Weights of a small mixture-of-experts language model, trained from scratch on English Wikipedia.
Experts: 80 experts in each of 10 layers, 32 SwiGLU neurons an expert, 2 picks a token.
Training: a variant of SOAP for the experts, 398M tokens, 6070 steps.
Below are experts of layer 2 (counted from 0) of a mixture-of-experts language model. Rows are named router (the router's row for the expert), gate (a neuron's input weights, with its number), up (a neuron's input weights, with its number), down (a neuron's output weights, with its number) and show model dimensions 0-127. Each number is 500 + 50 x the weight over its row's rms, rounded and kept within 0 to 999. Numbers have three digits each.
After each expert's rows: a language model's description of what the expert responds to; "comes before" lists some tokens at least twice as common just after its tokens as in all text. This comes from a sample of Wikipedia text that the model never trained on. Tokens count by the router's weight.

# expert 53
router:412585536506426473509483446457506538487533464427439572560549505478524490468551529492508533430482534439511519532542490505549485440565602517441563470519524470562474468486515496475503498555468545380503509529523445535505537480439519554607399377555540516536538526501497493533501507457450477422503608464515534472512526534485390474440504467518553629496428478531445554539561567549544357520625
gate0:519541566512438524332447496482434395467466495490585503546501510524523442491485444441551508525505584516518471493478503479463526432477516558517563435546511567564606474469505556448585459507592458495527563488545480480572515452552519567561442412548490467476464540556397576506554444516527538425470486562556528449470548531493474503526522470588600484488537494420443505519522442597494543595412
up0:500500543529509603414591457489450419467454505531530532467419520559423448476491543472559514452441508438482456469488534528432497532501505473459446517534553513445493432460492541461525542515443480541521595431552439552512447476556514593499596467581578422501510584537576539595541530444449391431507527486480600418425500552501364468544583447466513447476447523474490542484520451455526543466534
down0:513499472483542450574497569491469528532517450503515453509599522535556519549427511568417462501504409445495550525517503480503542468450455429535520486456552513576518553571438513616489437539537535454559480508517473431404463425463570538484516552580477582523524576466444502461554550510493395536502420354435478543441577544464500402579467533570459511451569488422511522462478404548461494530462
It responds to: Standalone numbers. Space-preceded integers in tables, scores, dates, model names and counts, such as 44 tanks, KSW 45, PlayStation 2, Top 100.
comes before: " |", "',", "%", "°", ".5", "7"

# expert 48
router:493584476510497582498466533455493542412485495515399501530469521492535398544506517549549484553479589611517582495550396582582483545529466511436461523590592560454494521494498422480438503528477518448486491494529471465530461504440453531394440443547563496464430458483441556501435570480420460413563529513538547477549545506503493510514582619475468532601573544616523465517504498492491479425527
gate3:543511559525419428524504553467547420549465481473496430578481519432566548525499505481412458648561463475485504572528554590501413517515457592502538581440472575490408506500515468576538471476532486476460476486453506496529493543490453446554470524516491557464492515548436460476420533486479465448504397494455583366483467440560463462519501490531501504508454553492475682452534392459473499501510
up3:504509583603472480354550512417552525547545433428435467523480531479493450456545530497580442551524455479513574527465516524567500554490475649477485426449480538485527533508479558545418435544505532435543567447445496364490490514437510499612526513463468494425497473499453476542398528527467541538498451508522446552468466541530452535585481595495493484451483522586448561541508459467519469418423
down3:483436456444527539457469409558481538475498543574534586484467511532536385564483446512449451573475560485451520514534508514533600494400388496472485516590442542501481428514510547501436475442555530480478404574524584487505572469569427494391418510469589531583498546451504549497562612443490433524488557561507525554508497412465482502437495468447539592546531486471451440506455453542518556507507
It responds to: Section heading markup. Wiki heading markers ==, ===, ==== closing or opening section titles, and line breaks right after headings, e.g. ==Honours==.
comes before: "\n", "|", "-", "The", "In", "==="

# expert 36
router:416434511496457519560473511520479506463489458507519522575420389493478522513536434477649575506447459480411423426543500472450492598534535504550478495450491515564498469518521590519485488419528529575407545492552548516586547456550526591523461470474534581443496516518410398535462484526435467510567521571393479487490495543462551557535514526511421509482405552536578565486560537543532518551574
gate0:491531586399405547470641583454484535484453400542488473436441471509516459503540475499562408558505536513483494514472451485384465560505390517474526457535493487511590372571417515520463471550480590457542519503519482579559497455525546434546491523453569504421579537453494466461485386541541446527498489561504542527407519512575539504472530520461549465540435504457510564570453468488499510477538
up0:484520516483446563526564551515501492416590550532571536558549490441564562503437531541492520541460426519470462526409487503534455505557458456493411513502495508477510495474370458552461563544477461464594585492524456545449607505483481529489522455422504510524495519432442602498450480506515587468499387466520440552444560423475574423513521467522471528514481513619586495492479627561572486511592
down0:498438507467580535496479523550533584476542420451469482405464548480522454513538509473449612522350548473485555452512520507505487406428358485565385466452413543385488503506566554530483491491519429408500511503496518502487421488561497545490546438485510593497467578531497547488457493492471516561443509477492538486581495518470434439533455541422484456420467499519558547461442461521461617501542
It responds to: Prepositions, was/is, particles. The words in, is, was, and verb particles out, over, up, down, off, often starting sentences (In 1203) or after verbs (storms out).
comes before: " the", " a", " an", " also", " 199", " his"

# expert 33
router:584485489502525456541505529449508493484511488506513389529476374566511476507481478554476470520538392570541613447601527409524462512554483505523481452542527532426366459526524421523465456403496518606350515632534485524512417524494495542500481460481455520500500535554456470436502522514454536572563525572448485438493496472517524506491490492481576509535530556452553464610419508454503459509435
gate0:486505566440492526544543482493396499533450485592516453523518387473495483490481515490440535470510546501500518387525505459566389536598554480506455452479579477466552530482565501618554512539545516474449479502538566556469422481511458508465439502389506560509534480546422460454510462494517496616545466445408469563540574561618531502490518469471485551559451552427473519519426499439360463536535
up0:507506492469520466462520481496531497640467576548465549466525476414623414429499480497553468458495493489539527502467447455523453446534481552501482518453403499454467537520427473532432448550565529485427532505534418480428488432544476548465400570440541498563494457578400451397603586554603561469497480545517510503519493500489505563553589475510479557520625492501488484461495514536580475596476
down0:515503412512543463464553575457467505562499466456562488539471466534565456508452542653486462568542489523456485531492551410428476499472432492430551470480604468491528547528529518504514496481521462576496477525471527527495448490505554480496514556474539446431548530468517648372508447415489523444441495542475581555515524381494543532484479494542464555498531489450532494485360458360475425434446
It responds to: Agent and source prepositions. The words by and of after published, edited or University, plus labels in infoboxes and lists such as Born:, Genus:, Location:, and table dividers.
comes before: " the", " a", " S", " N", " his", " K"

# expert 46
router:440431517456485494558536395466505498502573484468451548408534452508491481565508480451579540455475536523413452475516503554527444554509388516491565532544471492519450454499522526516477539364380602557508468548502549476536551467467491528560405460518564560568538575532347542486506504509494476477482498508521564517551588514517388536431569459470534557500478477489499489497533555618516394507511
gate0:440486537532502448478442586513523622455550592533497594555485470496543476529453484483435427451531494456542547527409447430513489479507428470409588469519439545592404569497499508397589481503390504529424535548476483600491547478612520507441453529503427436486478451465537546494527483474485568549501514533406571470531514424570486481450520528441578538475497602477496490491534499515547477554527
up0:518463496450502561436519458521446528532463435520513454434520520396452577538429499546547576549447514534465517543525545448495436541534500479579536604508495492568511575573548532499525521498494401520504497473468513416413520441597459421485506414575455461607452461522456539459467577556503611567533465471464471515515558538503515532377553593430570491461511472474500445503442386524514430526522
down0:483379513483425501485479474496512536463454521436408501400458441364540560520505502555407511520474533471463485429467555488517493562493540501500494464509438606536471421528527568458566527497495487476534570424467498546487472507660447524470545633443540521595491518572545514425429538544520470498528542561458532474607500490616485481489503414491514491495457470412523541506528467441489435541502
It responds to: Years, number ranges. Digit chunks in years, season ranges and scores, especially en-dash parts like –24 or –1, plus decimals and times in tables.
comes before: " |", "6", "2", "3", "4", "5"

# expert 10
router:450505445530557511442526557461499559458416508453474429542509528533545549486534532495512607500534366432593507421518540517501646508511527492468558438444556438434526494482481504615429381541549480517492535492424495591474561427476508492519503479542456495459404462528460588485513502518443451545493496486484523443529526473554450416526531574504570488499577523482396515457379529472499562520541
gate1:435468445466477488495505507502519483425516550454427492494474463501413523507508524486460397457529551495556514461468486532467487644542531370446465541520413539485560490457462482428516551547422410423553445492430576484479554459500459540489473497471415503511382503557372463537548572494423558459480535476493437575410477492501543477505561593548528484486509600534436404462493451490520484425489
up1:474493513505565583498447493541467550615553534547524442479449531381601516485508580444520428457505437473488446464553574556457497492532487505611490493557588591592507488562436563462476481587514493454466540571501538500472510506550575448493524493528369530505548546492541511583466456463477499479531438498473562419506517504515550474453564391510588487506549491425531459482535435468571605519563
down1:504551539490578436414457498580378552511487480513434510504510478453577484457553414548455446480468600477556460406555491438406472492422551535529580452457483543511478505456543512479511448461471579602490484483528476631469570596494535503481567405485562453466462457498493463566441489552482451539541554457583526525460506503501570593555491557455486457481541505469561462595467440486532467435535
It responds to: -ing suffix. The -ing ending completing a verb or gerund (goalkeeping, matching, supervising), plus whole words like following, building, home, make.
comes before: " to", " the", " of", " in", " a", " for"

# expert 55
router:411518496448454493510501603486506535473497569513466530526442518422535521607507518419539568469477364517454524482563466525531574518454492511429506560546513583550489491500547489548452488476561504438542451486537547437440570441420501584585420495566412502475522485429490527477512550540432429447477552515491530521501500516580386439571602519500377564467501511493533511462436524508460456616493
gate1:403443550589511543449482432494488516512533438459525391428499442550552562482489510444468601466492506525513472467523455504560472474410448492440571494495461496474484442492538481532389524503519532441476476540430495524460558489553477550438591582433426467585503619509534492414485606468525548537595590498461488498517494510507414525550526529424501491506501520484571456576448617536494403467553
up1:435540462405493529492537548556409509512411568422456491506546541566443453499452450424507489523537537548539458524496484515605477520520533575539502402464558463543465479577564506536452446486529521515496491503522433507515557524507488537498509406475542471553544542540476472471442444430517563524587554605573619481591488453524550586359506557461478461533475570429522445482446530564526492566586
down1:505490436491528452477546461473401528466431536573501428497546528509555399555512482523421474491606412511547405498435534490469536549514427411487562476477488389499531527475466537480431403498395583502476498446540505426478515529482452576511469503473617510512454434518536436431550516529481486492485466494555511562423507537507520454512532448466484478370519521411571440510547418423524570415493
It responds to: Common verbs and time nouns. Frequent past-tense verbs and participles after was, were, he, such as born, had, used, began, said, plus time and years.
comes before: " to", " in", " by", " on", " that", " as"

# expert 45
router:495500456439531502547495493438491487535487492484515448453416545306452507484495485461429454501530542483454566498439549468492475470530390503523411592618475431478424544455453377570521440421505408444538479467518514465484500520404481487451483577506520478458561545528527503529551474535476490529460442483485552488522477493503458550464573498457460534511517494510527580562537522639479517356489
gate0:550568643556599478542479553470444519491488538593519465410443528453568491593533420546462421556562441423462536479554451422418518520475492502585505435530484481505456459455525482585450501460557510482432483440546497498487430515520487455462490541509479455464578489529536567510534524506394504548555506546497430484537498420498420512485592446580564521471491476477466443387504537514427579438463
up0:445456470513504470524487450565521539400566566536462570639509511516484500587507383522540503446557492510492504541536522509499486488475422505451555367460538508479438537530483457536439471575564431513508479500499456536480497530482412537395547499427536457491528486568413490490550489440508553534549440656475611486575366486415551499489558530432464459518449482519531429502519491492513493453486
down0:456476601490509523511496419432517466411560507487558523547502498490518513561509472484518550513435496447489470460538440526579490519452501461549493419457516515561488492610392567579633519568572468411610450459420424496497561547444624496565419477597489485529432524523477488492541609515545543501546474515487465467437512413528525508531495497567551552528472501533474516465516537475397563479560
It responds to: Place and taxonomy nouns. Head nouns of names and labels such as States, University, Kingdom, family, people, km, plus taxonomy and status fields like Class: and Conservation status:.
comes before: " of", ".", " and", " in", ",", "'s"

# expert 59
router:494476504463540354465490507512510492523463502513531407501520388416548475506442469553472564483449532476592521458427474522490521524457487506503484378492567511464453499517468418500571461505430507450510527522522480524438499574464484498457441553499386372482530515548456612436512625516492541542465425504431458467438465475487464577515521499501444480449498487511436473590422507556474469528345
gate3:511516517495526486432431441482543514523534435591560600511589484466498550590578558524500486449407434608505485469518395530563508473469495536445514509497540543484515585563429518581490545505566497475543521551579490518479537457526562504414553596448461510526530572435433517476476524464536572406520461535517487565466535509533517573453621485560468474570631464474491487535468505502529404467428
up3:556479589465437515481531537523450513556577526542536563470509549488546535530564464460541529450429468548450479521451414469514608469439562485497582569478595454458530508428562463447445536411475399513443582537437462576531566537428494481450480558509460548675454494474497507493572578461404570417463481463533529553445516505508509441452536502486514522521493515503569507476582453448511461433503
down3:530420576444547506467543617512457489466488437512430559544419588544528485560463531502479501442531398455440479480525539510480455525507417468458480507550481551573450501517442533421474497512512474446582486470535575506534519541462650469423466519590522525545482544434450470503507519557494454457559531568563473527492497605406636558513577482485387509574584506440524486496503548490476529511455
It responds to: Role and agent suffixes. Noun suffixes and role nouns in political or biographical text, such as -ist in unionist, -ion, -ator, -ment, and President, member, Party.
comes before: " of", " and", " for", " in", "s,", "."

# expert 16
router:408418538516493460494547565534503547519512572496463457504444441440524496686476491415545529493530418514525534418546501541567560455418483535461575483443442563480554423527533450577456545527573554493504512539521587511496504498535478495573399477537393662459508530534466557439547547550502474502468523469508542509564507501571475422500492528542391502481496429537506472461470504437477530528515
gate1:484525528501510503560534482495671483506516518442593499445470521474527557534477532547500524404516463468572452543454543493473508469487494550545530449511513527510514577495428538494439519482508553548512493450326433440467526515466610477581494490525575487514451392570467495522560482498497528515437491518525401498493526339501596532496467466535412441478547596515497530486473375511501462450543
up1:535476595539435499483446546532622482546554538486510447523381555481502562497452571561351524483541572484426457519519495514443479502454567536532520547375513504513476512487486503482530512443486468540452569610356441510478484604466523476564460558476529451455520483454554449517480476450544466500581464508578533482485541384436501477535495518568429566500551516540513521539457393476531524504474
down1:370501473488446417477456501473638557560582471526514524511536497476568495612598431475611520569537500487462511484519460521483574467500452467491569497449483576593527435508522487500404586528532407477512459504520470505506447461512467549463394431512459526452467438443481506418543521576430453492499485515584547472475493531524475376511529561532528544534417487503495525460505443564543441584483
It responds to: Past participle -ed. Past participle endings and whole participles after was/is/been, often before by, in, to: truncated, elected, co-founded, known, used.
comes before: " by", " in", " to", " as", " on", " with"

# expert 54
router:539485494403398561532468456429511506489517548488616523462530545563563523502458576435507464465457622498544544559491477532487429509497478492449543590562422529513484517492556408447487505462472532519540432560564503534534522451472518573536466529512668483458556526410553495596510426454448511519538566528453469495469499495565484574472498463495544472516388478564564494471596532581539439489558
gate0:570567496416407496552419530446434443482486568500532480487594561504550429543455513559536385545438477416581551409479509470505496543439518483444491544495481543457500484485478466588501407469494512449414420440483544513499457470512435546518485432533430529429450600527490497502537588483579471461567480400424478510502533588473474458520461430500512604564407514457484514504510462526467546439450
up0:536505570527419445525594524559438443520471484633475550489588571506438571502480494511514552566470537536528540506442469459591523475465563503454572495485538481514519541471442509495520462630516555548523460420457516498452528537520503524511364488541443457448474532484496489419501470533530606542450476407451549420420503417406543437564549522446577489570439462513402535474481483477448495552489
down0:473551543423478545463487526529593459399574472552443473516518511431423480454573552604530484499530494491444455472593480546493472513459452510545467386456589487575471520435402529560492504481539508503456449414371583439467405460574517536508440505485495516460425448507448515514441560490487532528570461476491496489493494416617452536456529407475499541506548542378469476511492572496540516534532
It responds to: Decimals and list dashes. Decimal-point digit pieces in numbers like coordinates, percentages, scores (.5, .8), and hyphens starting list items.
comes before: " |", " •", "5", "0", "8", "7"

# expert 28
router:468487507474492571574448561455432595466457477553451516538537517555504471504429498565526606484529513506537570495638484490613377528589434504480483451521582422511446438482490538447482521449426521457480521511554607516419481507551477554465500476489548509500518443490517548549443600444450450532587510522414491590537473601541438476546473507454435500490570540496536415503545545518511523434535
gate3:436563524556496446518498492498497459527530490575386507552507508499575505545477443510545491535568540442516515427476493519471476531474593514461453558463459544451443471539563505439527504584528524373481495547498504466382532558515456425469457413467465543548427574541395574473633526607499519508568433468524481586482475453483611497462549498487432559437534561441420475488557483507455459497564
up3:523523535522463532505529488445504561484510432506464482443570474443366562449468601467514583530519506507473513502438562501573542469399471503497473510485552484459497334448514595521540484581521580534515505509486496531622547506525462534517412556567500470489501496467557533501412550540509612586529539511506473437528457587511466414475399556525424414478454476483458546550509464539484530550413
down3:463468482511548511538511530492455388517499420363538606457504545493542515518415432491469494390503509483563519495531461599544522537534494537510481510531428505508555480463486452474516495515537368451493409538447408522497434485450470538507482423487603489537487516504486539477519468498538484463474569527534481468462513688464497525430505519527585430438503448545624481379476537546550491496474
It responds to: Line breaks. Newline tokens, mostly the second of a blank line after a sentence, heading or table row, before the next paragraph or section heading.
comes before: "\n", "|", "The", "-", "==", "In"

# expert 3
router:455397495502518524566511498436473517433432409479555474585426463495475494511556443558565457510523407497412427488535572439508409538579524479557491540539594435489469476461541471546518470473541474555390463490569472543494468366574586495518409459456497536493497518475515591453508510509474454583555527572474455406490498515451649436534536504492500554512480533540577520516492564495540465483526
gate0:428497527498495475418478537349521449481556457523575520419427530389491523463534513516412485548565439500476602460489478462467519459479512500549531514574435535539438463440555460424457556542558509538520558545518578439370559487538470386511466502497495547551521439617506517522517497583471467522536515463491401449523548419475614467508414455461541543537468511517504490483569514551473484552496
up0:434499515449436534570519528432415556582553534451490457480539467451513586440495564505540472516466443412638526493547462555600586521534476526479547514498511502411461493474464513602462470461565560605496513517522521504446458504476469547449496531562634513471575516508407510512525514522556447469591534563521491538434489497530540464462555519489439430621483475514437470438433444546434557472548
down0:506460502459458440421455575449395516517450539606522522487432527552524564407446478547549397526437475446409469502509550433543550459486490537545514516578443486460529525516487516483577471465526495537486544530562522424524494449464567561493504454575584521392539548489533470438432531338507484481512586514435543494489500432445539481502526418480428434437483548554454559562488499414540543466537
It responds to: Place and direction prepositions. Prepositions of place, direction and time such as in, to, at, from, into, often after located, turning or verbs ending in -ed.
comes before: " the", " a", " be", " his", " its", " New"

# expert 62
router:497468501481526513536522583571497531537434489543572456505507516406497594464470509449571567483525485459586502409466539550583588434583512533505515523428565565498443483487417424506440445519550457527489529469490518557491442517466581455524410531556434492511470404514465564486496550553502506568491559495503477485479531507480507500458471580468407655462552418441411460508472515508522640561457
gate0:526568539531529472517486412492581412490506555468586469485398498456548515539491433571442488455434559554587433525473592519510466481543521449540461482583549571565471475446473509525508459455532430424585588465426545514550476440522558469558470495554517482458489482639461563441497514562542577552519615461520451515503461521488472499517445479443481477568506492451425590423529470471580435527445
up0:497443520529477575414497425510378451504509536555523443497488489486588476436473476509501453563511403459486523445575483405434503511460548399352510526445484523503548536557512510598573567580450525536551531505561432455592483485421451508517507388460484419513514529476456443452443510480534543460399487541424480553479469460498503464554471530482516468502514480514440486454418442483529548591414
down0:541551531519488550527443443462498489493547577449518472470553399511494525439512459534468584549364523568570554523478518545505425414490503574517482466498493582452393477493481499490496534556403529486499627507456440589438518544532477490507561439569515514579489479558539504422538508476533563483592496422486538475465472446512436558478522565533529532493518408453454439499518529580347507443437
It responds to: Verb and noun suffixes. Suffixes completing verbs and derived nouns, like complic-ate, reloc-ates, requ-ests, install-ments, constitu-encies, Revel-ations, usually followed by of or to.
comes before: " of", " to", " and", " in", " that", " the"

# expert 19
router:591466509400494400501482482464464507496462531487528394475558485498472486529466509441392519504463473468500511484445511534442492600514410504520452461445538507436552518514462590494609448487472520534532557468504475465466548545502508535474402504574507464490500546532373476425463540616478478447518478469376549463535454514467453513465601519466357527438429531495432542426439550575538528457474
gate3:477560427519462452443475582451528457503471573454507453549519519471459623605506435500449585460486574506438518516530463531484624485537514515538488511505508445559520550522456543512460434461585493416613483536462489485509510440494514468449459472456437459548572572475521453401468466425529494502410489526518367508479482509538405568417483462551549520521404441427504429452476445533518470410517
up3:531537521433539436530569521500519495503488570480475527516387462457591472494419569539610481462478488536556561488512495496528528512555616549546527473491518515480520467509443536527609496494466474519439430431578465522549512417480556479479518569520458477411558507518593553519414487547495492382471519526414463564487528472512450565474391524485522616479418556468522477471433570547414412432467
down3:534445551564473431527475489544478401423530474490448461515475444485530534522527473529484487541498599515497438503492502524548430526536420573449521481487517559453511445433554512469501545465475416450577554456505566512462557634603545447546590536503544443573606427540503572510489528445523464458448548551501481466440569575476494429503376500444542482553579401505510541513536468475515474395575
It responds to: Institution and place nouns. Common nouns for organizations, places and systems after the, a or 's, such as city, government, station, club, plus suffixes like ision in Provision.
comes before: " of", ".", ",", "s", "s.", " in"

# expert 58
router:502533475539429535551546441479539499480522433505477513510526421542523494503610551495564439500480498642557540608579498461485576492534472532457488539583529547531445489490613455454497474452501463486429516572518437541550516479450556583536597535537593471441433512495490574514503454533467534468521548428547487395504592489410448536474594427469492511531469572493420479571534477492519442589443
gate0:506414453541453461440478502545484419512385538448568425494545484527467459415599475500549479462400491453511471579515576500416463400422457480511560479484519527445613581458431509546512485426464574437565536422377529530484467522503554514515516508522496510492528575461468505513434520483482447489598552537481564509513550602476443399498563520471544475509433482495485434538491472453556494444573
up0:539618473434551415450500507433490516470507363591469430489507520388558466450487441493578479491450555498442487520512531443449508461525507468499372464544481547489410486553523460597504543473489441554453467458478521370459513511543505541561515420562522507478477509438458479468524473459495469555485482494582546512484530479373547510504608505472549504455445421422423533508516515549569441567541
down0:491627526526494535429481483460478425451448522586490498459535493418508472499470475529546481498532573559595479462515414483529586467629448609423430483491521525565557561475520433544550540458464408421465463504556419479428447393574526469485546575508584542493497490478520521607542520472442489480582479526517580502554472506466458497498515470579556418473527458530508508491468488491555589442447
It responds to: Table cell separators. Pipes, spaces, dashes, colons and semicolons inside sports stats and election tables, such as empty — cells, position codes MF, FW.
comes before: " |", " 0", " 1", " 2", " 0;", " —;"

# expert 63
router:478472550469445484548486467460486488485550423413476570442524484480507461628534490489563498517492556491469476519516558513587475417534437474436533478562518477537519463499561479498546470418454525528493350463520502500480512465516556490533412461518628466502529490545458541535554552471514471498408578489515546491459512588484426495494430371474491591478514373534446545485592552619554428537543
gate0:415548475528551426487486470566526572509559573497442604569498428608506467546460580466493516545510538576417523535561489509412534517573518535486469516487514556432532500581518545426557482467501420489457418563502408560468504433476517547471472528449514557478546520502492514496537463542375492503470538435562557459527431445537525455520550503502469511496495603471452453556500412459418476341491
up0:441511503503473546566458531524429459458498491460469513522454510529464475429532452552462481449565456545436463501563490453569402469534465518413436484612628456513531421520544529487561441534591461401532567419475424482448514433489585535508617510573562453447480527440514459486458454499453485435448545494448529526443565387472542429472491515479511452439490539426558522526562548503586476476557
down0:508550470534544558520462536440439590502409506563470463458490427608481469527519471497416408435547457606545608468517538474431578544523431492518474556427533531495524521549390492467475478410571528539435471481558544563545513487468438464462552516445519475461486471538435519451593512485409522476508564526463488407515490493519550422505523466595461561421535553574535431533444512501556460454428
It responds to: Digits in measurements. Single digits and short number pieces inside long numbers, decimals, coordinates and statistics in tables, such as 54.4067 1, 30,60 1, 11.0 4.
comes before: " |", "°N", "°W", "4", "2", "°E"

# expert 51
router:396443491499543493535457533419457515511497395512410460431566512540501548570549493540541513489491511455438503472556598462603512455531460531463572479512541480546466496543500433481549473415499572512495426517556556591549483459432494503477462454454562579542524548624471558522504550428473414529418535506507517513558508547543434533474528481448549595512594447544415473488506591619532457510544
gate0:473495415474454479545459519523512522549433568437488534549503496422549470443449535450392508513430454627559440535517452527532460516414479513552532507530514458481486536461461531519487467456540442544605510515465507490470508448416540516514392521535477507475565474532398550479588543459496392472498541534465580521596489474514483426492472481570396525553473442405435546525439619479461407487424
up0:506522554507449440509454432492449514480627488537493491508534504519531501533456437522541540453507576490423526492484535452450527483629404558450507447523505590485481604521420497440478574491589566462473409457472464476540592472454485547505508507495584459512394429524548526486456396605523494509502432451507466563471500593533523481570540455513485517502576608548534415497527530565417571527486
down0:513498489544588547425550479508416485495491521468543435473402543450559599550481525509607462389481443441552483586533518489528511519475546504512411502421505391513498439450574477480458499503424469612431491507547423541563478531495478527523499584476505482488532545512467550484514488496608397496502500442498487439489548500417549499445443470493515449535480419570589455518490572403580507427574
It responds to: Year digits. Years and the final digits of years in dates, ranges and tables, like 2021, the 5 in 1925, or 2016.
comes before: " |", ").", "–19", ":", ";", "),"

# expert 56
router:478566514521469397568444527418462548451509392548543462497503488543444481539491498568399501534567519617490596545507478570561482443527449481452423492527549436566446490510482425489525475528436491569592476531533540454460472527483505551402460485531583388498528501420526528573455618548384539487547538484538515485498551505506446483443618510434492570489566550517520528538460529560505491507517
gate0:389396557449544532492505513463419414444452465437496479416402476466525509503432529465483541543537567539570427573526486460469522464512518417428560593505481513480614481455546476471516491506515487517486528430474539427595494539453446494498492416506465448480594447444480496475408541483643524579564529494447446544466454399563458553514466515398500447497511496483413492532540465485498506523468
up0:522411591586537528469509443578453456500534452385481496502419473448592446497568564479529495485494494476496548496539542458598468493490492467538459523498566518541564405570485511573544549489550493432586465537475455572605529502465443478486446566593471412495563453444513537608548516549501511502585518477518489538440508476525437499531521400485486547416495458492515406601492455433424528438477
down0:544483591527598466531507487496522474415530496433486546540489524531562518490442484443547516477509574520549497574493491437633539430467529535489458518427564531490451454481456416443497510476496525411475393578537467576505561403466512514476496500511452590427540434541625518666494517561595503443549453527484543518515548562489439519543534450491563510462547529488558474504595531444459536500465
It responds to: Sentence-final periods. Periods ending sentences in prose, often fused with word endings like s., es., )., ed., before a new sentence or line.
comes before: "\n", " The", " In", " He", " It", " This"

# expert 14
router:490505505487469519519514513496463537500511550498516490544527646582544511478459506508570535498371510545496562524465473524507469576552448537482328500548474457460434439475512461473507503514462581414431461501553571625397501518587442563528435429517504561487504470453480431470466537521426462578526527547509467487512498553461563536629421515481422518476510480612569475508537552507571524506514
gate3:530522454561544519458558479468520532441495466519578468444506545513505508581431497469439438429592454558546431550513444483450501470481470393490458506476461548453589502555540514472509438483528437538480460615534567519551620448519484510394504545500482534437486529528538518561513521403570553602568537527508560463495498413419444531457445450476573449606469530434514459566574413490482540499437
up3:493519514568553556590444437379493529556495482534538601438598523440474552534628554536418459540452495412585525571461525558510451460548580570484613489503472515430462558484566518497402455492477488513433470436524593527493527500446448562555450534482491544506598463480500518539453478521451448457502467534531412425420464467477491491547416495529496562529456524548466514468479520443460490560551
down3:501482544614531443543570545585495427365474581462530464485490543504463501523437483584529450443566415592495506444434567456543512498471553516502532529539554544514450452511478400507525499589587453496462453587575496495536560495555514492512527456490495464456515456565566575541509406531572525512539519516492518496480485573557493510471578524448509510455427459421524447501610422437560438407460
It responds to: Line breaks. Line breaks ending infobox fields, table rows and list items, plus word-initial prefixes like inter, dif, trans, co-, (re.
comes before: "-", "|", "\n", "=", "Personal", "Population"

# expert 23
router:584459503445475461495557472523504609476507533471526527553438574571502517508481402502580499570496446525553637430538559473541440518471587455552549453495497503498500423482509527469537432473641486587420427526555462456520433461563602599548486415513415519447530497413466419507482551473445432495563523506500449450455534514525533493524467478515531532530537529444504523580417536485489510582472
gate0:483523536525496419455567519418555528581455417510478528629439592527510597479494503475490493448463490520506497472511446497453490509495452517466531506637469544443505567520554486493516496421483527516527492444417572533526543478357494510524450579566548587609492567460487396499518527526507518533546521521573540462438572447599571543627535440448489460539483531546505443460497491545444509487557
up0:464596491457484462532448547446573612406521499558523422455484503455592495455351498476481426526482494509518449475475524439549482463523561520399566459617496531475430503482475473472505557507449533484404413461560465418591494495513555485481577506509551460530581549520517468547548430523414443526508569510577422413588565473495483526506476526484529486577451516536456457434451525515511465504440
down0:597443538520501591558544510471426417522451466482515580513478479507493540444516501539415510609496487493478627520467474428568529457557470560524603530506520513394543547500532463529527559475478474487508586550485578511530450523495512539536549479421499520513484517484469498538473453479500629509443581516453523525414474444461485545467567505450657591562499498453482521483604507386495509414482
It responds to: Linking prepositions. Prepositions joining noun phrases, overwhelmingly of, also with, by, including, among, as in part of, one of, such as.
comes before: " the", " a", " his", " their", " this", " its"

# expert 42
router:424539433603559523473553508518525494493446475499489620513430504541421480523523500522480512587580449485460533518497515472601641514537488526520477431511543477536564473546453483540449514534503487448508486483454524566446550477439593352474484480536546459469391436435481540548520446457552522552479476538534537461344447492508483553570485524491508606542535458548441462594506504493414513535509
gate0:574496583510548445505501565493603572550482543541530535508550508489551553512495532468503517534522475522473525404440417515326502496502486475408429494443468483461502503592465526567514466522486565442473564530477467468456448417434571472488494503475560513439525495625548380529575510393420568455583483457421518571491462559564528479544534519502504517531551491525432432490506518541564448520440
up0:459567567495482523508428515456511533557494485420469496409453534482551490473512545419569512553496489463459496448557486470583486400479454467533449454454488424391529495386563465572532459478472514500584542533619484589466456461606422460449526469465588585469524518526437462498573464489616527505543442504464487448495620451524490579460531451512406517548523460502562533537465554516448534468511
down0:544549527425458483482574537474461483588492548401592457530422491519495447411556515544579479432490436521460560535425459467452360585505512510390531484456480532530515482496607475508544495466411547405509494437498443439566595461489424479496516551469519531589460505449422569558464483441545466557537537552496489628569487516481477443503508498511509445526464568509491461543566512429476495528472
It responds to: Plural s endings. Final s and plural-like endings (-ers, -ts, -ks) on nouns and names, e.g. decisions, premiums, Hills, Works, yds.
comes before: " of", " and", " in", " were", " are", " to"

# expert 26
router:451597448447472521555488492492506541510522477486468494430450462511472457508556506634564534575457500623513574557502494432564503502429462577534439509574534474481452461541558486648532433472569525490548470531483530470404504576452431519502496485457556427447516443515507574558540501520452506526524493419550467478477489479419373522484530498410450616508599557507420533533518522491545461512528
gate3:486507534469463539495448452484489515510550463546502553524498625485426481539535506519553561464523493598459518452462447589461566441555537500483530391509471381599513530491563445485478565512543552470378557474510586485459442516494559551455500391469538611430482465512552387572446560616472478536526502490509498385579514488494514467513497491499518634474520470441530489508491460449486523531472
up3:512448494385456552530547497406544482502555552496435452637465477427458474575471612449476464513411513475484573523484450455491544492448501505447494534490475432468433507459516522537521507424491507503505513466465513455568494537463444477564499502645427513539580557478524463495432496501463481534474499423533393476559492659492542408586519560522534583481455411442509444522519522458484568500480
down3:448505461436432493506487499522563449441461441482414619426446490489452453564531575496467530456465531501498522461524507480406538477455608586494524491516525364511506563457489494514526534456541471484454492488563455482480467567514497505506551476462520581561495477452617498614610545517520534541582534456584512540490557387432499503500518583530467596450545452428566475537438428488462447474562
It responds to: Closing brackets, quotes. Closing parentheses, quotation marks and square or curly brackets, especially after abbreviations, glosses and years, as in (WTO), (簽注), (2015).
comes before: "\n", " |", " is", " and", " was", " –"